Weights of a small mixture-of-experts language model, trained from scratch on English Wikipedia: width 384.
Below are experts of layer 2 (counted from 0) of a mixture-of-experts language model. Rows are named router (the router's row for the expert), gate (a neuron's input weights, with its number), up (a neuron's input weights, with its number), down (a neuron's output weights, with its number) and show model dimensions 288-383. Each number is 128 + 24 x the weight over its row's rms, rounded and kept within 0 to 255.
After each expert's rows: a language model's description of what the expert responds to; "gets" lists some tokens that make up at least twice as much of what it gets as of all text. This comes from a sample of Wikipedia text that the model never trained on. Tokens count by the router's weight.

# expert 57
router [120 114 109 146 115  81 105 132 116 128 106 154 173  87 147  94 157 138 112 165 125 133 108 103 109 126 146  61 119 145 120 136 126 137  94  95 151 129 116 147 124 138 160 171 120 136 131 147 108 144 159 128 104 110 141 125 149 106 135 128 127 116 124 146 151 134 152 152 167 119 133 146 155 150 175 139 120 129 137 107 155 145 128 138 163  95 133 125 118 134 138 132 117 126 104  97]
gate0 [108  91 146 129 149 100  98 130 114  85 140 148 174 139  98 110 123 142 148 153 103 115 131  87 153 133 121 143 117 124 119 141 142 113  99 137 184 119 112 105 139 130 148 150 138 104 106 152 144  91 186 125 105 145 145 153 142  95 102 133 144 146 174  99  91 154 147 155 144 137 171 137 112 152 142 141 151 111 126  84  70 103 103 141 149 148  99 114 103 156 130 124  96 113 120 153]
up0 [126 117 117  93 135 179 176 118 106 101 148 140  81 130 195 136 153 133 113  92 126 121 121 154 133 195  97  71 108 147 196 108 151 120  93 111 107 119 140 134 152 108 112 152 150 103 122 156  80 116 113 119 150 144 131 106 114 130 141 118 146 133  97  98 144 114 104 152 117 133 119  84 175  90 160 116 155 121 162 127 134 114 127 136 147 136 141 129 107 125 123 102 148 144 136 130]
down0 [176 170 146 143 151 113 156 127  99  97 111  97 141 117 115 121 132 159 139 113 131 152 108 165 161  96 111  95 114 136 143 135 100 120 130 126 113 131 186  94 129 130 136 139 138 154 157 124 120 114 110 134 114 139 139 152 120 123  98 129 125  78 120 122  85 184 109 124 144 117 119 112 142 145 180 123 126  98 140 105  82 125 107 122 122 130 136 116 144  93 142 133 132 127  93 119]
Description: Year digits. Third digit of years after 19 or 20 in dates and career lists, e.g. 19'8'3, 20'1'5, plus word starts like diff, sugg.
gets: "1", "0", "2", "9", "8", "7"

# expert 49
router [115  99 143 111 167 132 146 155 110 142 155 164 137 147 103 112 116 126 127 149 146 177 159 102 125 138 133  96 179 122  97 114 128 133 133 116 127 107 139 162 145 161 101 158 129 120 149 170 114 144 122 138 108 151 152 155 160 114 124  98 152 145 169  75 134 153  82 131 150 130 112 159  93 134 125 126 127 144  84  96  99 100 101  92 140  68 153 128 160 117 147 131 131 138 136  74]
gate0 [122 116 132 119 140 139 156  98 133 125 144 137  96 106 134 143 143 119  93 136  99 126 126 146 132 125 109 143 140 109 156 150 137  97 101 162 130 149  59 141  93 102 122 159 113 119 136 142 105  78 110 147 211  56  93  79 147 127 133  96 120  95 118 143 128 123 121 128 110 126 106 167  93 122 131 145 113 130  95 130 126 111 145 144 115  43 121 113 137 134 134 130 128 107 143  89]
up0 [107 133 116 105 124 127 152 120 120 135 165 148 131 127  95 143 131 149 114 147  95 127 118 147 160 191 173 106 122 131 148 168  94 126 144 176 143 137  95 106  84 127  94 144 107 137 139 142  83 149  93 121 112  69 113 151 127 127 154 135 116  94 124 119  93 144 125 136 114 166 122 149 143 131 140 139 123 125 147 108  51 107  98 119  89 102 141 124 107 186 159 148 109 131 110  95]
down0 [118 144 138 124 127 118 149  99 157  89 100 161 140 133 141 150 133 141 138 156 156 131 129 130 104  98 179 109 160 121 110  97 119 130 133 116 140 112 127 151 132 120  95 132 124 163 133 154 129 117 140 171 144 168 141 135 141 149 104 153 146 144  81 130 136 182  87 101 100 109 161 136 127 103 126 135 134 120 136 145 127 138  84 136 113 153 145 145 143 149 150 175 128 146 104 146]
Description: Initial m and stems. Word-initial m and short stems such as dep, public, military, war, leg, starting words like mission, migrant, morning.
gets: " ", " m", " dep", " c", " public", " leg"

# expert 1
router [119 109 143 125 123 134 145 115 167 124 115 152 112 114 128 124 142 137 177 137 120 176 119 112  95 113 135 123 146 118 137 135  96 145  99 140 128 129 127 149 114 148 146 128 119 159 137 131 123 186 166  94 117 104 145 129 139 109 115  88 133 125 108 118 154  99 156 162 115 134 101 135  99 111 148 117 104 129  86  99 120 152  90 131 172 110 114 116 159 100 146 125 113 120 104 123]
gate0 [141 149  71 136 115 148 129 119 114 141 138 190 129 116  85 125 120 140 128 128  95 141  73  87 144 138 128 104 125 137 104 148 107 109 160  86 132 138 109 164 140 200 114 157 163 117 109 110 112 124 114 131  99 131 122 133 135 133 147 135  92 137  99 168 137 117 121 103 130 149 135 133  78 129 132  98 163 118 112 143 128 132 102 143 168 126 102 125 162 133 119 137  81 127 108 108]
up0 [106 111 145 116 120 101  76 139 132 110  96  65 150 163 157 140 113  84 141 128 160 122 153 151 130 163 132 147 146 132 152 101 148 141 109 155 153  87 180 103  86  83 162 107 115 109 147 142 115 146 151 145 147  90 142 136 136 119 128 131 164 130 127  73 107 121 145 162 154 130 118  99 160 107  87 161  90 122 152 131 154 109 116 103 108 145 165 109  76 109 118 145 172 141 140 142]
down0 [126 146 112 134 135 100 106 107 139 131 152 159 120 100  90 101 143 158 104 145  96 125 152 134 133  89 145 112 125 130 157 150 121 111  75  98 170  85 139 178 137 119 102 155  91  90  96 140 125 122 116 142 139 158 113 142 150 114 165 145 176 127 129 121  92 155 102 120 179 125 146 106 117  91 128  91 163 135 105 133  91 123 113  90 151 133  91 138 129  96 155 188  70 121 144 104]
Description: Table cell separators. Pipe separators ending a cell in wiki tables after names or titles, plus closing parentheses, semicolons and commas after parentheticals.
gets: " |", ")", ";", "),", "\"", ");"

# expert 34
router [ 98 147 133 125 132  83 110 136 103 138 114 146 129 123 139 112  91 141 128 158  98 180 137 136  95 142 136 111 134 154 105 132 145 149 114 123 175 142 140 171 120 177 132 159 147 103 160 127 116 150 121  80  83 123 146 123  97 131 120 109 109 119 164 140 158 130 126 163 157 123 124 131 120 112 163 101 109 127 161  64  84 117 153 131 152 101 120 116 134  81 158 140 119 193 134 111]
gate0 [ 98 118 109 151 119  78 149 139 131 126  96 148 104  69 135 115 136 115 163 155 123 154 163 112 123 176 119 168 150 148  99  64 130 114 128  95 181 111 147 156 100 151 135 132 122 135 139 149 153 175 102  76 136 123 138 139 158 165 114 149 119 106 126 119 124 120 137 115 106 138 111 127 142 120 136  83 146 141 147  80 117  98 133 123 127 119  88 155 165  81 121 120 113 141 136 126]
up0 [155 142 149  98 145 126 115 138 118 138 151 104 121 143 116 125  67 125 135  80 138 110  89 127 165  77 137 102 123 132 165 170 131 140 160 152  99 154 129 136 149  84 129 101 128 133 137 118 101 128 126 115 144 105 143 118  91 125 133  91 156 141 133 140 131 111 115 120 140 111 120 160 100 146 138 168 129 121 135 185 154 139  76 128 140 102 163 109 130 181 142 126 161 129 148 132]
down0 [113 164 116 138 101 166 132 162 136 143 118 133 114 150 120 114  90  85 118 103 140 107 152 131 124 134 118 118 101  82  96 192 159 141 132 140 157 127  91 127 119 159 117 136 140 132  95 131 142 144 160 139 196 156 162 121 149 121 146 160 103 113 122 108 138  72 148 138  83 114 100 133 112  77 145 131 108 130 137  92 138 114 121 144 127 129 178 153 124 144 162 148 119 125 155 129]
Description: Digits and con- prefixes. Digits inside years and table numbers, such as 2-0-02, and Latinate prefix pieces like con, exp, in-con-tinent.
gets: "2", "1", " con", "0", "6", "4"

# expert 7
router [114 110 182 146 121 108 117 131 148 132  98 166 172 119 110 139 139 151 112 137 129 157 141  94 104 144 117 103 156 166 124 108 132 161  91 132 145 118 147 153  94 180 142 141 140 124 160 130  99 100  95 145 137 113 105 120 145 106 120 127 120 155 122  81 128 132 125 159 102 123  79 145 130  97 146 123 152 145 108 106 144 107 165  88 172 134 129 117 171  82  98 130 130 130 162  74]
gate0 [127 218 141 147 122 169 119 138 139 138 116 104 144 119  55 157 145 137 169 133 151 113 131  90 129 159 156 147 127 143 159 152  97 124 124  98 154 162 114 184 142 170 123 132 124 137  93 122 175 122 104 136 116 156 144 114 125 112 138 133 158 179 109  76 142 167 139 151 119 155  92 181 124 134 135 100 135 150 111 132 108 110 148  83 132 110 115 107 112 124 137 120 101 154 130 105]
up0 [125 136 135 132 129 109 113 114 112  74 181 118 144 158 139 151 118 124  87 119 108 153 105 169 104 137  90 136 124  96 144  97 117 117 129 138  87 145 178 120 116  99  73 187 127 148 114 109 100  97 134 144 117 105 120 125 136 120  95 113 130  96 125 144 100 119 108 114 148 120 123 130 129  87 142 144 121 140 172  93 146  91 135 133 138 137 139 129 150  87 136 179 125  99 145 144]
down0 [146 120 111 111  77 146 100 117 170 151 130 152 135 140 145 119  71 100 187 141 109  80 179 105 130 102 107 156 115 118 126 137 119 140 102 113 151 123 115  80  79 106 119 144 124 115 113 134 137 115 130 135 122 138 140 146 140 107  84 114 148 142 161 130 162 139 132 148 119 115 104 128 111 106 113 100 138  94 160  75 135 133 135 107 153 109 121 148 134 153 115 128 122 177 164 133]
Description: Spaces and word starts. Bare spaces before numbers in table cells, such as scores, ranks and ages, plus clipped word-initial pieces like bet, att, cor, imp.
gets: " ", " re", " h", " f", " t", " st"

# expert 63
router [ 80 136 146 152 159 115 122 126 172  90 115 167 109 127 148 132 147 131 151 132 121 136 111 100 111 158 132 105 118 133 132 105 119 155 120 178 140 141 102 153 123 158 153 123  98 123 207  96 105 122 123 105 122 116 115  94 125 127 123 115 145 112 151 110 142 125 105 136 160 141 155 137  87 105 140 140 187 137 142  94  98 104 134 154 134 126  97 122 133 106 170 116 109 136 168 119]
gate0 [147 159 110 143 178 131 124 179 130 164 117 115 150 143 139 100 107 103 130 137 119 137  94 119 104 151  94 152 104 152 142 141 116 159 106 129 149 127 131 187 145 168 130 126 125 102  95  91 159 141  91 102 150  73 102 118 164 132 124 141 101 159 105 178 124 136 149 148 165 130 138 136 149 137 131 121 170 119 138  98 153 111 144 143 129 109 134 135 134 115 130 127 114 133 150 161]
up0 [126 125 129 157 130 132 158 108 136 148 141 154  95  97 154 142 152 122 116 106 138 118  80 119 159 158 126 160 140  90  79 144  78 141 154 131 127 107 113 102 156 103 145  98 118 135 148 115 112 136 114 132 131 135 147 132 135 114 112 142 128 146 115 100 164 110  93 163  82 122 147 128  81  84 123 134 164 113 169 114 132 100 160  96 103 151 157 142 118 127 154 145 101 133 109 127]
down0 [202 122 150 137 114  95 115 120 117 111 107 145 165  85 131 153 159 108  83 114  88 123  95 112 141 116 120  94 123 115 150 144 140 159 106 155 172 108 193 157 120 119 146 160 117 150 166 139 124 118 112  96 129 103 142 119 166 116 119 158 116 122 111 138 166 148 151 168 132 108 174 151 128 123 138  95 164 123 187 115  63 181 148  94 164 120 103  84 148 138 105 116 106 135 160 135]
Description: Letter b, during, On. Mid-word letter b in foreign names (Mar-b-ella, Ser-b-ia), sentence openers During, On, However, and score-list semicolons.
gets: "b", " |", ".", " on", "|", " B"

# expert 59
router [105 109  85 141 130 124 120 105  98 147 134 131 171 179 109 106 144 135 133 141 116 107 115 117 123 122 134 108 188 109  95 151  98 171 116 141 148 138 117 165  87 176 103 138 116 112 135 140 131 183 163 120 132 116 128 100 171 102 127  92 131 123 130 131 161 114 124 138 149 107 144 131 119 124 137  99 183 142 101 116 157 140  92 121 171 152 115 151 146 101 136 133 105 137 143 128]
gate0 [122 120 102 138 143 135 158  92 121  88 173 122 145 163  99 100 124 123 133 162 106 130 156 122 108 120 131 173 149 154 137 127 137 132  91 128 146  88  58 127 135 133 126 152 143 107 152 119 160 193 121 161 138 123 129 132 139 106 135 149 151 142 133 191 133 124 149 157 114 124 103 111 145  90 112  85  93 118 110 128 148 161  94 152 145 100 150 172 143 129 102 122 115 145 176 143]
up0 [ 90 122 104  70 136 132  97  86 134 166 150 101 145  86 109 102 103 143 126 156 133 138  97 124  99  96 111 107 132 153 113 142 121 116 156 152 130 102 149 164  95 125 108 120  91 147 108 120 123  77 159 129 104 138 108 104 169 107  89 151 113 107  92 161 121 140  97 116  95 140 123 110 147 145 125 142 103  96 144 106 160 151 136  91  91 143 114 120 132 142 118 137 154 115 118 131]
down0 [131 112 128 130 108 118 127 128 159 113 151 115 104 141 141 169 153 127 125 105  98 169 141 114 116 167 142 117 124 133 114 129 183 172 152 135 132 136 115 111 130 155 116  85 147 148 101 190  92 105 156 123  97 130 162  81  91  99 147 115 140 136 148 101 118 141  94 115  79 130  66 132 116 144  96  81 152 153 115 126 131 129 141 105 119 112 123 144 108  97  98 117 143 146 153 116]
Description: Sentence ends and auxiliaries. Sentence-final periods and quotes, auxiliaries has, have, had, may, and includes/although, plus capital letters inside acronyms like CEO, ID, SRB.
gets: ".", " to", " has", ",", "\"", "C"

# expert 25
router [121 115 148 143 168 126 170 104 129 135 134 142 156 174 106 126 132 126 161 117 140 117 147  85 109 141 125  94 144 162 124  79 102 149 109 141 149 155 156 148 123 141 158 153 107 117 167 126 115 117  97 122  97 125 154 141 137 117 124  69 114 140 112  97 132 118 107 153 161 100  90 155 107 150 146 123 168 170 173 115 129 121 111  99 157 124 157 131 148 119 151 124 165 132 145  72]
gate0 [117 157 129 162 191 111 133 149 157 106 126 112 156 161 132 112 138 101 100  76 150 134 106 108 162 146 122 103 112 124 114 150 128 136 112  96 139 174 148  96 125 154 121 122 137 122 146 148 146 112 130 126 121  70 134 127 119 113  87 141 145 137 122 111 147 157 127 175 109 126  76 122 127 142 137 140 144 138 133 150  80 140 147 150 148 127 120 138 143 117 148  85 141 129  97  91]
up0 [ 86 154 141 112 129 135 118  94 130 132 131 166 121 123  67 137 118 117 159 128 103 161 126 121  88 102 123 169 108 152 114  82 137 166  82 115 140 174 112 109 147 142 109 138 127 123 124 154 136 152  57 183 118 123 140 127 129 115 113 118  86 144 109 153 106 135 103 139 171 149 105  86 118 122 144 136 156 124  82 120  86 110 103  98 125 151 108 105 123 129 153 159 109 127 119 127]
down0 [150 154 114 128 115 143 149 101 123 112 170 136  89 113 136 129 118 178 134 161 124 121 127 114 136 126 154  87  80 144 160 150 146 130 133 102 125 162 152 133 116 137  75 156 158 153 130 140 120 154 131 142 126 134 180 149 122 133 112 166  82 155 130 111 127 137 145  97 103 168 117 110  98  88 116 125 107 104 166 148 143 149 151 152 118 170 100  63 172 104 156 117 129 141 150 137]
Description: Space before values. Spaces before a value after a colon or pipe in infoboxes, chemistry identifiers and stats, plus word-initial letters like s, p, j.
gets: " ", " on", " p", " $", " th", " d"

# expert 36
router [153 115 145 141 120 124 131 120 135 148 125 147  83 156 126 131 113 134 111 123 143 136 161  85 101  98 140  95 146 142 123  94 151 152 101 133 134 137 149 166 106 146 110 160 118  82 108 122 100 143 138 131 136 132 138 149 145 117 127  98 123 158 114 133 125 110 139 134 152 135 128 160 139 101 138 110 125 150 134  89 162 105 154 103 154 145 150 143 140  80 100 124 116 137 118 138]
gate0 [100 138 155 118 101 136 117 118 123 137 139 153 100 149  69 122 118 157 138 180 104  97 116 134 122 115  99 145 160 168  82 137  98 114 158 105  81 119  84  94 111 112  78  98 109 118 136 122 118 130 128 117 106 145 111 113 108  88 122 107 113 114 136 118 148 133 136 122 117 106 125 104 147 115 118  62 120 123 105  63 127 159 112 137 132 117 127 141 127 128  85 145 133 124 122 124]
up0 [115 129 150 168 144 150 106 140 149 140 136 158  82 127  97 113 113 135 131 101 153 117 100 140 128 128 168 126 120 156 135 103 114 140  78  91 123 132 122 155 134 144 104 154 104 123 150  95 131  79 122 146 137 154 100 125 144 133 155  99 126 187 141 158 120 112 107 148 128 141 130 118 143 143 153  75 115 139 167  93 108 151 158 145 115  98 131  93 112 167 101 153 149 156 122 104]
down0 [128 113 129 145 147  90 132 161 170 125 142 110 174 132 144 134 141 139 137  97 131  95 117  93 126 170  90 135 124 141 138  97 126 119 159 125 153  93 126 149 138 108  93 112 123 159 128 122 150  76 120 154 140 158 122 117  95 110 165 155 130  94 143 132  83 142 166 141 148 127 102 139 131 117  81 102 125 112 182 118 108 152  74 151 144 152 133 129 112 133 143 147 139 137 131 135]
Description: Codes, coordinates, scores. Digits after hyphens, colons and degree signs in FIPS codes, coordinates, scorelines and specs, plus minute marks and slashes.
gets: "1", "2", "0", "3", "4", "5"

# expert 53
router [ 94 131 103 138 148 119 111 108 166 144  98 124 136  77 123 131 118 155 157 136 167 104 124  98 103 133 138  79 133 136 134 119  98 150 113 138 151 113 124 138 118 158 118 176  93 123 188 114 162 117 142 125  97  99 139 129 190 120 124 127 129 118 116 132 154 119  97 161 158 163 118 156 158 112 106 117  80  97 117 115 124 125 123  96 161 100 157 130 163 119 126 136 116 144 134 106]
gate0 [149 160 168 129 144 179 153 182 133 118 144 174 146 146 129 162 118 146  89 143 123 102  91 147 163 101 166 104 108 129 161 146 139 113 132 116 166 126 120 100 122 158 132 119 144 116 149  91 154 106  89 134 125 142 103  73 141  93  86 119 158 131 124 100 119 125 132  93 131 150 102 134 173 123 124 128 121 132 136  74 146 125 142 128 141 141 139 120 162 128 160 128 164 118 153 118]
up0 [ 79 156 139 123 130 115 132 123 145 123 103 160  94 119 114 154 123 150 151 122 149 140  70 121 149  96 125  85 113 120 147 141 132 121 158 100 146 129 148 140 121 145 144 169 138 141 150  96 108 158 109 149 139 124 117  64 107 120 116  91 157 112 139 118 100 146 126 130 128 152 103  91 143 158 137 120 126 142 131 115 160 167 158  87 128 122 139 127 146 119 168  98 126 118 161 105]
down0 [146 134 125 128 178 100 102 165 126 108 116 110 151 113 115 138 145 102 161 117 183 123 133 113 111 158 112  86 152 114 142 103 153 183  88 163 145 103 100 122 140 117 121 139 143 134 128 130 157 132 136  50 133 122 144  94 121 122 160 100 135 105 152 169 173 144 130 142 140 127 151 101 154 146 142 102 106 112 107 173 157  89 130 105  85 142 135 134 111 153 152  82 171 146 106  76]
Description: List bullets and markup. Line-initial hyphen bullets, colons, equals-sign headings and table pipes in infobox-like lists (- Location:, - Preceded by:), plus List and Succeeded.
gets: "-", ":", "=", "\n", " |", "|"

# expert 44
router [ 99 120 125 171 138 116 146 117 149 127 156 149 157 150 144  94 121 127 150 116 107 149 119  96 119 142 136  85 114 140 124 142 155 116 104  76 155 126 150 152 146 145 176 138 118 110 167 112 144 101 159 117  81 116 146 159 127 130 113 114 113 136 146 129 156 128 125 144 158 147 114 112 101 100 133  84 121 125 138  76 134  78  98  95 153 108 131 154 150 153 106 137 120 116 168 115]
gate0 [110 122 157 117 119 107 110  88 157 123 118 152 145 158 130 141 137 118 137 112 112 157 135 163  81 149 156  86 127 115 157  94  72 140  87 113 160 108 144 123  91 113 140 163 126  38 160 111 104  96 136 185 139 117 140 167 137 113 126 139 126 153 152 114 140 135 126 140 144 149 105  97 124 134 125  95 119 164 134 160 137 147 152 120 136 119 140 127 123 185 109 159 126 170 120  93]
up0 [128 119 127 135 108 115 101 116 135 128  79 147 100 133 138 109 123 160 136 110 178 142 121 123 148 142 133 119 101 102 147 102 135  93 155 112 126 153 120 105  60 139 135 126 141  88 150 133 120 138 124 159 146 120 121 117 142 121 178 139 144 121 113 111 136 171 137 115 117 157 158 128 122 100  99 122 185 149 108 125 134 116  91 118 103 109 181 143 116 110  60 141 131 145 118 154]
down0 [161 138 148 107 140  77 118 142 152 119 151 127 134 104 125 118 148 144 155 136 159 135 136 139 149 107 122 116 121 121 140 132  86 157 173 146  89 115 105  89 148 137 142 128  99 149 137 113 133 132 140 110 122 117 185 116 130 151 148 148 145 163  93 166  81 150 177 133 139 110  90 115  96 119 121 130  86 139 103 151 140 125 123 124 166 122  86 132 109 131  98 141 124 146 169 155]
Description: Name-initial syllables in tables. Opening syllables of surnames or given names after a first name (Mc, Don, Car, Gon), plus semicolons, dashes and pipes in score tables.
gets: "–", " |", "on", " S", " Mc", " Ar"

# expert 17
router [ 90 118 124 170 156 114 155 111 147  83 122 108 171  86 128 124 119 160 126 143  97 122 111 120  96 129 161 117 177 148  85 131 113 164 108 143 138 110  96 137 117 135  98 152 112 108 192 146 125  84 167 149  91 105 123 135 124 118 110  96 108 181 122 116 138 141  78 170 147 120 142 130 106  89 112 115 116 139 110  70  79 133 120 153 127 116 149 112 130 100 102 144 161 141 127  97]
gate0 [142 117 129 169 109 125 122  80 113 143 118 147 152 136 142 119 138 143 123 165 136  96 122 171 128 130 136 106  79 120 118 125  99 144  96 141 133 140 123 140  84  96 144  61 142 148 176  93 123 163 128  95 129  92 125 129 127 117 154 112 123 115 120 132 163 126 138  96 109 138 136 102 157 138 111 123 126  98 127  92 146 155 124 122 135  96 104 116 107 121 123 131  96 110 114  90]
up0 [ 92 122  93 168 112 116 154 103 195 119 104 176 144 121 139 145  83 140 135  96 141 133 104 130  95 167 135  76 115 140 148 100  96  94 128 142 114 155 124 141 151 148 150 107  89 147 131 171 137 146 141 126 145 137 151  98 155 123 116 117 158 116 164 139 122  78  73 101 104 117 152 133 142 172 170 129 114 152 128 148 112 121 126 150 142  98 130 129 133 107 135 110 146 134  88 126]
down0 [123 132 112 113 182 144 132 179 106 137 108 115 130 113 131  69  88 101 142  97 100 135 137 153 154 144 128 116 156 109 139 115 112  67 120 111 119 153 103 165 149 124 136  77 105  84 129 130 131 146 144 118 163 139 149 131 102 138  62 139 168 123 130 117 155 170 163  70 146 139 103 112  94 122 157 136 155 111 119  99 168 107 111 131 146 104 148 114 145 150 158 114 165 125 133 119]
Description: Preposition in and dates. The preposition in, often before years (In 2010, re-elected in 1954), plus month names, late/mid, and cells in election or stats tables.
gets: " in", " In", " ", "In", ",", " the"

# expert 54
router [105 127 147 132 156  69 180  96 127 121 144 155 133 139 134  75 148 140 122 160 128 131 130 121 121 148 117 125  90  76 101 131 105 140  95 141 158 192 167 130 136 127 152 159 125 128 166 113  97 133 112  97 131 105 137 139 154 140  98 103 127 124 136 136 155 104 177 135 124 133 148 106 131 158 105 107 149 155  94 111  94 128 123 129 156 158 145 142 167 117 165 141 120 182 121 103]
gate0 [142 169 153 172  78 100 133 174 137 113 114 121 142 137 112 114 120 125 134 142 107  97 127 132  94 156 144 113 176 164 147 121 133 158  96 117 106 158 137  99 158 110  97 100 150 156 140 121  93 124 144 108 166 123 143 132 133 138 137 150 115 142 140 149 133 138  97 101 165 152 127 140 104 108 140 134 118  99 108 102 107 134 109 130 113 151 142 108 147 164 117 125 105 141 131  96]
up0 [113 137  89 112 164 108  94 135 134 162 138 120 116 120 102 156 137 118 114 119 139 165 142 112 144 108 111 143  88 104 110 119 160  76 170 170 147 121 127 119 112 133 122 154 115  97  92 156 153 163 121 146  71 108 110 120 111 133 112 109 117 108  95  98 138 109 138 170 155 112 115 127 129 128 105 147 132 149 175 120 142 132 154 137 131 101 123 122 108  92 120 126 160 131 158 149]
down0 [114 121 124 139 140 135  99 106 143 108 108  92  94 169 147 155 149 116 120 153 130 136 113 112 106 123 136 148 131 120 108 108 137 147 157 109 113 120 149 136 139 156 147 131 136  90 154  99 155 140 147 145 123 131 134 141 136  95 154 164 140 141 128 135  69 202 104 119 162  96 153 151  71  71 138 122 136 155 133 133 161 108 139 139 110 117 147 147  97 156  98  91 123 122 144 143]
Description: F-initial tokens. Tokens starting with F or f, especially hyphenated -f (test-fired, non-families), plus spaces and BOM marks in coordinates and dates.
gets: " F", " f", " |", " ", "F", "f"

# expert 26
router [ 81 110 112 126 148 127 141 105 108 134 142 136  87 139 123 145 139 134 129 122 153 166 147  89 109 161 127 113 104 142 124 123 126 137 101 114 129 103 135 147 160 142 156 113 103 100 126 117 144 194 156 149 152 121 125 135 143 117 129 107 104 116 137 138 136 115 148 164 160 151  81 136  85 107 106 138 112 152 100  90 123 112  80 116 150 117 168 112 134 129 160 132 135 128 127 105]
gate0 [165 157 134 151  83 117 115  97 148  90 132 133 135 167 153 100 167 103 124 127 140 119  89 104 120 133 112 147 111 140 135 113 149 118 121  82 128 160 155 134 159 137 106 178 134 165 105 117 147 122  85 106 142 127 142 131 107  93 167 114 137 166 115 138 128 113 142 166 148 156  87 148  95  91 123 100  84 108 138  75 117 135 128 158 120 103 105 147 174 153 119 162 125 156 136 175]
up0 [126  84 150 129 133 156 164  97 132 152 127 134 122  95 103 113 156 122 161 105 114  97 172 143 120 132 142 169 158 120 130 111  76 166 132 145 134 123 110 150 125 108 113 123 149  95 123 121 125  92 119 193 135 118 116 137 112 164 105 150 129  99 191 111 150 109 129 128  71 145 150 133 141 121 158 129 116 133 105 149  89 115 127 101 105 157 117 110  91  71 116 118 126 131 131  97]
down0 [132  80  96 133 127  92 128 118 143 102 136 115 146 115  98 126  69 128 149 166 143 126 143 134 122 129 116 189 121 150 146 142 118 160 123 132 133 105 163  93 110 131 120 164 116 113 151 128 115 161 116 100 107 136 107 143 166  85  69 140 167 149 117 177 135 151 151 109 153 105 128 157 152 137 141  91 159 139 117  90 135 100 113 180 120 109 128 115 143 116 163 156 113 116 117 124]
Description: Common first names. Common English first names beginning a person's name in lists and tables (John, William, George, David), plus pipes separating table cells.
gets: ",", " |", " John", " –", "l", "',"

# expert 8
router [124 127 140 154 165 110 124  87 144 139 135 142 115 111 135 113 142 147 139 136 155 166 165  82 122 153 159  87 142 116 109 158 145 165 100 107 130 171 150 166 123 152 113 150 122 123 146 133 122 166 121 103 175 104 114 113 168 108 121  96 126 156 112 110 138 101 122 156 164 135 153 143 147 117 152 105 180 127 159  97 148 156  80 126 162 121 124 123 142  85 152 141 119 139 139 141]
gate0 [116 122 165 127 148 128 150 128 135 137 124 133  99 158 162 119 166 176 117 188 168 124 136  93 131 106  75 109 121 119  93  54 131 133 146 141 116 158 132  92 113 128 177 121 169 137 110 140 115  91 127 161 123 150 118 159 138  95 105 129  81 149  73 102 135 109 135 134 114 146 105 138 115 121 163 161 104  84 134 134 146 140 113  93 180  87 140 149 125 115 134 128 169 187 148 135]
up0 [122 119 137 146  96 180 139 131 141 120 135 113 136  96 104  89  89  74 158  87  98 138 131 120  98 140 154 174 136 145 164 158 116  93 148 125 156  76 128 128 139 111 101 156 100 154 162 114 150 136 116 139 118 146 129 109 140 122 148 157 139  97 191 165 129 121 117 107 157 115 155 128 143 149 102  99 115 155 144 109 127 122 150 153 116 136 122 129 133 118 136 112  60  73 143  97]
down0 [120 116  97 164 102  86 138 136 182 146 137  97 133 152 113 158 103 134 167 141 100  77 126 157 122 135 152 118 133 160 140 107 128 116 117 110  92 147 134 120 118 127  76 146 111 147  96 119 134  93 102 158 130 126 178 141 108 111 113 115 115 111 132 118 175 123 106 130 102 137 132 139 115 116 126  98 122 116 168  68 160 111 162 109 166 109 135 135 131 123 146 119  85 118 166 134]
Description: Biography narrative function words. Words after a subject in career narratives, especially sports: to, was, he, she, became, joined, e.g. "helped the club to win".
gets: " to", " was", " he", ",", " He", ".\n\n"

# expert 12
router [ 89 117 134 137 130  96 124 138  93  89 152 166 116 111 130 167 147 138 153 133 157 121 112  88 122 146  94 122 145 131 115 149 111 164 102 101 144 134 151 132 108 144 148 140 134 153 102 140  89 139 104 108 128 141 123 164 134 104 136 116 164 126 100  79 155 130 133 129 141 113 160 145 108 115 117 145 116 106  84  98 129  97  80 103 150  90 180 155 121 139 119 128 122 140 143 119]
gate0 [ 99 101 150 139 126 138 131 124 124 109 134 119 142 171 156 116 108 122  83 133 101 129  84 107 100 155 130 146 150  97 165 127 149 156  99 147 106 123 140 125 126  78 115 129 147 136 120 121 150 111 131 180 136 131 126 159 106 117 125  39 124 112 157 131 124 133 132 127 152 131  96 140 155 129 153  94 127 119 103 112  98 111 135 134 146 127 135 149 151  97 101 149 155 126 129 128]
up0 [166 109 147 130 135 126 120 120 144 139 119 102 113 156 102 102  97 157 115 124 101 158 105 127 145 135 174  91 146 137  90 129 135 108 144 164 119 133 123 108 147 108 108 123 119 129 117 110 105 100 140 151 161 162 129 143 116 131 108 107 175 142 138 124 107 143  70 137  77 146 152 151  72 136 137 141 171 193 159 159 131 122  82 100 146 167 127  95 114 130  98 128 112 105  98 126]
down0 [ 99 132 138 146 118 182 120 125 120 139  93 147  92 144 127 144 132 136 121 164 160 124 155 183 158 146 165 112 107 149 102 119  54 138 125 143 135 144 117 146 184 140 122 178 148 148 128 169 127 116  81 123 130 142 111 110 187 132 130 131 106 108  87 120  82 164  94 177 134 144 125 134 112 103 192 121 155 139 145 113 103 116 108 105 144 139  81  88  81 135 155 178 102 106 150 128]
Description: St- and Am- openings. Word openings like St, Saint, Sm, Am, Arm, Fort and the letter after them (Strongest, Sirmium), plus table pipes and digits.
gets: " St", " |", "m", " Am", ";", " He"